From a checkpoint of a small mixture-of-experts model trained on Wikipedia.
Size: width 768, vocabulary 8192.
Training: a variant of Adam for the experts, 1158M tokens, 4341 steps.
Below are experts of layer 3 (counted from 0) of a mixture-of-experts language model. Rows are named router (the router's row for the expert), down (a neuron's output weights, with its number) and show model dimensions 336-383. Each number is 500 + 50 x the weight over its row's rms, rounded and kept within 0 to 999. Numbers have three digits each.
Before each expert's rows: a language model's description of what the expert responds to; "comes before" lists some tokens at least twice as common just after its tokens as in all text. This comes from a sample of Wikipedia text that the model never trained on. Tokens count by the router's weight.

# expert 13
It responds to: Month names and nouns for works like novel, book, song, season, plus word pieces after hyphens or slashes such as follow-up, N/A.
comes before: " |", "|", ")", "%", "on", "ons"
router:496661529591519447469495484518551457477491530419476512530573498573503541522438457521530453437508503506558497571400565495542501513394505551432516
down0:433515520403474567506516505504423457530442434578478520461593498452441496543517436496451473495603516543473459513486407469394539502509432526403541
down1:415458523519562505502360563434479480521503432471562499512488379554476485493530454478491434501541513562482566560529475491502535512455491458477474
down2:430475464420579581439588479502457465500474558480491487554481479554427457362502458513573527470493435545467533544507427446586433465495544424446583
down3:553434410620563434516476473504546476520452487455522427549505486520488423493540529485555446463569468429572507501457397555463522504592509522429557
down4:515517500504479580497483447439595457461520480566397459516540612423586475473444487440430495510484514587438465476448614452457449543475445529519500
down5:541455440494417447464535467497524494418505615447480546463451467583429506624495462588549409497539570456561509511462536490534444424472437510534532
down6:452544459453546454525537458498502543517464596520469507439484517454463532600521566573440493499528473419493459468519514527560456476467431495523520
down7:619439561522431524463599435506546509555554453512454468500628424538414521524493412574439401439423504494487443564506448457546508586513465470476461
down8:457486511569499373495547478463507467426507453515404443528514581481505518461551421550526464592502397497595472511594494441600559444312443462452547
down9:505525465526398505501510497485524476502524489465482554475457520436449475483548521442499539528441498563556462566518541352521491465475474346477590
down10:583437488405551510530509505489521464538476487527454548482468476471529526507515489445562511494498564469546571470492463493511615485449418516534382
down11:487548387457438510566454500549552494429478492553549587556533422501592410401501504580468538568483461570445477458450451503484468466528470491442483
down12:485488417474477532487432519495505464533550490457443516468525438492541506516433452537396545547455525573532533572466421527556495487594487358493520
down13:544449455514540458504496426553498552520442433555539433517507536522484466439461485476448439485478508469555515513518379492458462468518522519481497
down14:522521464489430590442425520483495418449432490556558564547509469485551538457452558489544541506435599533579496513510589505542526540443504462438469
down15:486446450445464600445483521517554475445410471520511574442494460491451547536479481462551522540512576533488540567488450510455496482567547479525454
down16:508405480490578464514503564569463528569546514595566521522493514471504504527503533465546521491468477591582510531537479545460489501466471422549462
down17:562456553486496526479435403591481514464467492413533516420520574570489504560583538450439471504435503519439518480580435592518536575543471541533442
down18:538513483482458508512485500556467430505443474530540607592501398461642443500480495608438579555514504562441453448476574540482496550490475510479557
down19:478416543532430469420429507438482508440396445472543602471557515519515482496576471470589493406486523413435511525495531510522476473535517493474479
down20:466471457485492491465404591464399501544505397547457463483474486566514397488466503517603480589509559488563526467373541498572518597469543435473484
down21:495535469479474587531583528485454476506506630549524501591551446434510451500449476457561513516517466485443425536428549534424506464493495555483550
down22:501529478520515429430446505533500511486502431416488483473523569429505449495493410456499495482551460444545571426513440538465592451610499492470433
down23:519621458488550512502587596493550541554484484516562532544566469463474510516448477511559466529444384505540586513488621485497497533559477462583453
down24:497507610471606567575555518450417506514549526463477529469504483506488526436462496543490603471410571490398486508550491580544523474623478497574589
down25:544562423557517393465519526519563506560502496551521545529561516503487512518499434583409522540505534568460490490517438421472446513503520480567528
down26:467484542600509501482469535447527459468411478528434635534511506531529517512522527404499469608463525556517498623475498505503512441397489377531539
down27:485514435486449562458521527524457509453503471462606514391449440501466446492457468444440480523432491410436504488577449525554430591506433411499475
down28:484591451555503495448419459503532483384540561450557524506492538467479441487531567469368492419384539495497472500507446523486477481427481420453488
down29:509515501509481418499459492506470481547454544592401454488441463517448552550506450545558503409665491505564422473514513520519554523487500543545514
down30:481469503539514536588518474494517437473432499526510477490354597541489440477443460497485487490449459500563504512498378543487510398465606445524453
down31:517451478481502522545481574526544504466438525611538546525534518583539485479506614505452547529586489518429438405512515534522509504541455526482562
down32:536443565595494485466516460529460478490552554553480531401536492506586473508490449535453515505580583497528583564563575463518488516571577537448572
down33:533482406611523523457543482529471515537521466577550476530506481482513480500494445526524530417543599600508524497482454520516542424495466505549531
down34:481449508462527520528454501548426504423480529514548458476431475531521504479471496483498440559481447604435495427542450481492505517442515544532466
down35:500494463487493560500514552530588504494462449469488498517499476475563530511535458511429517473513554510492569493425628508499557540523461530505513
down36:424430486544521433421503598454562494535431461441546500503564515438512553498570548479475421546466491486477540525521514530528513551462510546566429
down37:470485528469580489550452595480519527465572462486493516562439519550432547519491575523468501465473551441499525482532509443558478476495421572493503
down38:529500535502499533505532562475489459480514504560434476467394478549441530530488480589511541533462495499466499592538497496507524526456563476539483
down39:477484516567515450477578529453475508470451516477581459545482547485545443415517462438473462577527542505514430521520530543463502469504494455525543
down40:385512390506507532413498492555386484521492506502423519485533462477534510530557513452488524474569416345518536554528455470583481543504541599390521
down41:488494475415520500500502585506478605466443449551553480548537460577493503480503457477586470537467461632592553453485511574502523553491485500455564
down42:538515566500530596410466462504545505420561459478498490373521437385453500494523571485478574514567562461454603546456520519531503527545512487503531
down43:585577541521509587480579586510529630379464563547459526583514577516467534496526460478589481429553432589503519518474525537544516460488485519527470
down44:484425457423541544484452526330415529537537474501537492629529453488470511547457459452496392583525438418458450464419531469476547441386420446472519
down45:561517444472479515491537457601461536489428561405530453484536444610607535517488491572503547441426568498574518463545500520547532490570562508547587
down46:578595474522500449447433510442471477509510538396449481558473512567484507498524513556388551524560532409506581417535504498455549622542492440465538
down47:492487544483428456456485379496496491591497551532539583442453418425531467501524520404536563487484546432523533471500472495399412493510481505528463
down48:490551496446527428528558493443447497574495495404506514537520469452615504626441581466482607597492522417475433576553550545588413409471572471479534
down49:504455432558500474540548514505507563519496561482539533525516507526522534553529583526491485519455497558416479477478508558428568544523486524648523
down50:442474545512598402557513463550499478464507460411509448492468558415511443528387398424419525470447470559552482496576600513512557394497523520482502
down51:588486547589506510436494547536534526495557400441440509540427476481379508527529473500489494555509531451440431575594441542489445472532415403588507
down52:477503451493500487539435480418531469598615525508566468494413561429511523530461502500455440430583495533506482489534514534467472376589467526572541
down53:492493464414405532521462517475477520453463487479568533490434568579418583478463441529597461426440502540489505373526446482410482488450577500509538
down54:452522473409539605410453481529458445434506555532487602429473510463478580514401539535529496479540549438620504519432481511466538506561529497517520
down55:421471469553528552564468469514589446494436479550434474399512501402530452421533473449446421481497482499493542489490484510488511478510411510491527
down56:467468510528518505500543528597498543505458519500440482501482433484480568526465411407477524507456356492570441509593515439522369472443529449474465
down57:513471603443552454451524503512474389520513455444403528477456400442526485537388560529406485538436452542460478482496497440486549503506443528434561
down58:386545469462576435459460426604371457598466443534519544512489472507558487579503524517524562603568616465498489428517516544494467550504488495523426
down59:552497469463538552468449543393471468399497479530445500550590551474554490466542481567543444510537576581469521542495582539467482486518430521407568
down60:451500513496621458517517476499495546556522508498502455420609543506630573608430533462505603498458495431553591420479465521495446556544481604527519
down61:407509504490483374497506524461568478440505620495465426524539459555456543442568404492495577455526544419522450535541532501545459527494543550489527
down62:422494512523485421613535446510561534484492448482535572543463508548514538575529468492510571554534545505472516404410542463516467537552531607473452
down63:450490398506477515485483456526504547574370540455498458526515492471456519521500459485512519529489445468482515513384457558560553527538498456503452
down64:481512409514457461557531474603548434436508454515466449435491609403498513403571450460547500637377476517570431500541481430483467515423532462540457
down65:580493560498438470519475510528558449484469538505605618486491500427553485495485498398510516465476568538548429442512485516466624553538512512537585
down66:475511546446530500558553483484524511496545489463491447456399439465468449467451541522567483514523571429491481448540515523558516449527527518545567
down67:517637539581496487555570467433516434536440494487485443503524538522554460458528427562478509534574469498466558466544519554513474520457475549540495
down68:437456493452515488543468494534498454447481506543508584498469501395530483538456413486554537496529513527430458495512475499506441472571466498563497
down69:504509582476600530520444465548508529561529505540567630502392482462541552535570519440499506515452479439478484493451502538528530490532466613487464
down70:529407493493487421554534531506545554510494546501485476637517587507506488435521543468416576532498424484535528539522578574416474583523546489566512
down71:512472524521508422390553506502503448501426500531552459441521504507395488507491459457426448534502482406505467523490410518543487496501609395427416
down72:538451445508633517499538482467457452483638534487560505546510397514576460509499556415503545503565444509510545451550449520553518545577496505506517
down73:546550502421472545409558452478429449456472542490356451505462485531504471468458578466509519581506511452489497428470446445493529549497493468491537
down74:428616538527481560511621464612520487413502486519487532518591479557525514516447532536496473461463510474546526556539577537536537509478520554524487
down75:584449513528466566531492563507448475479561543499555531504495437595546448455443443513468488514486503553495490518472476537561491529490550493477440
down76:526449567557555473483628469482575557514477555537495459525534430445434613527479520497488475484502565482531436476459440486556515460518531497528561
down77:478504532494530446532468474508405597527526557456485513508518482545514467521580523496477516542545466481597544554474590424524458498527560499505513
down78:477542476564492447588451380511497550488373439514539523493524574490540564457559544534459509472504495506465405493533504533482493466457485626476505
down79:489547534534463429510382560490493551521516471557489529498604532459453439592657494543468472550532473450506518478490449481474542457501480435479520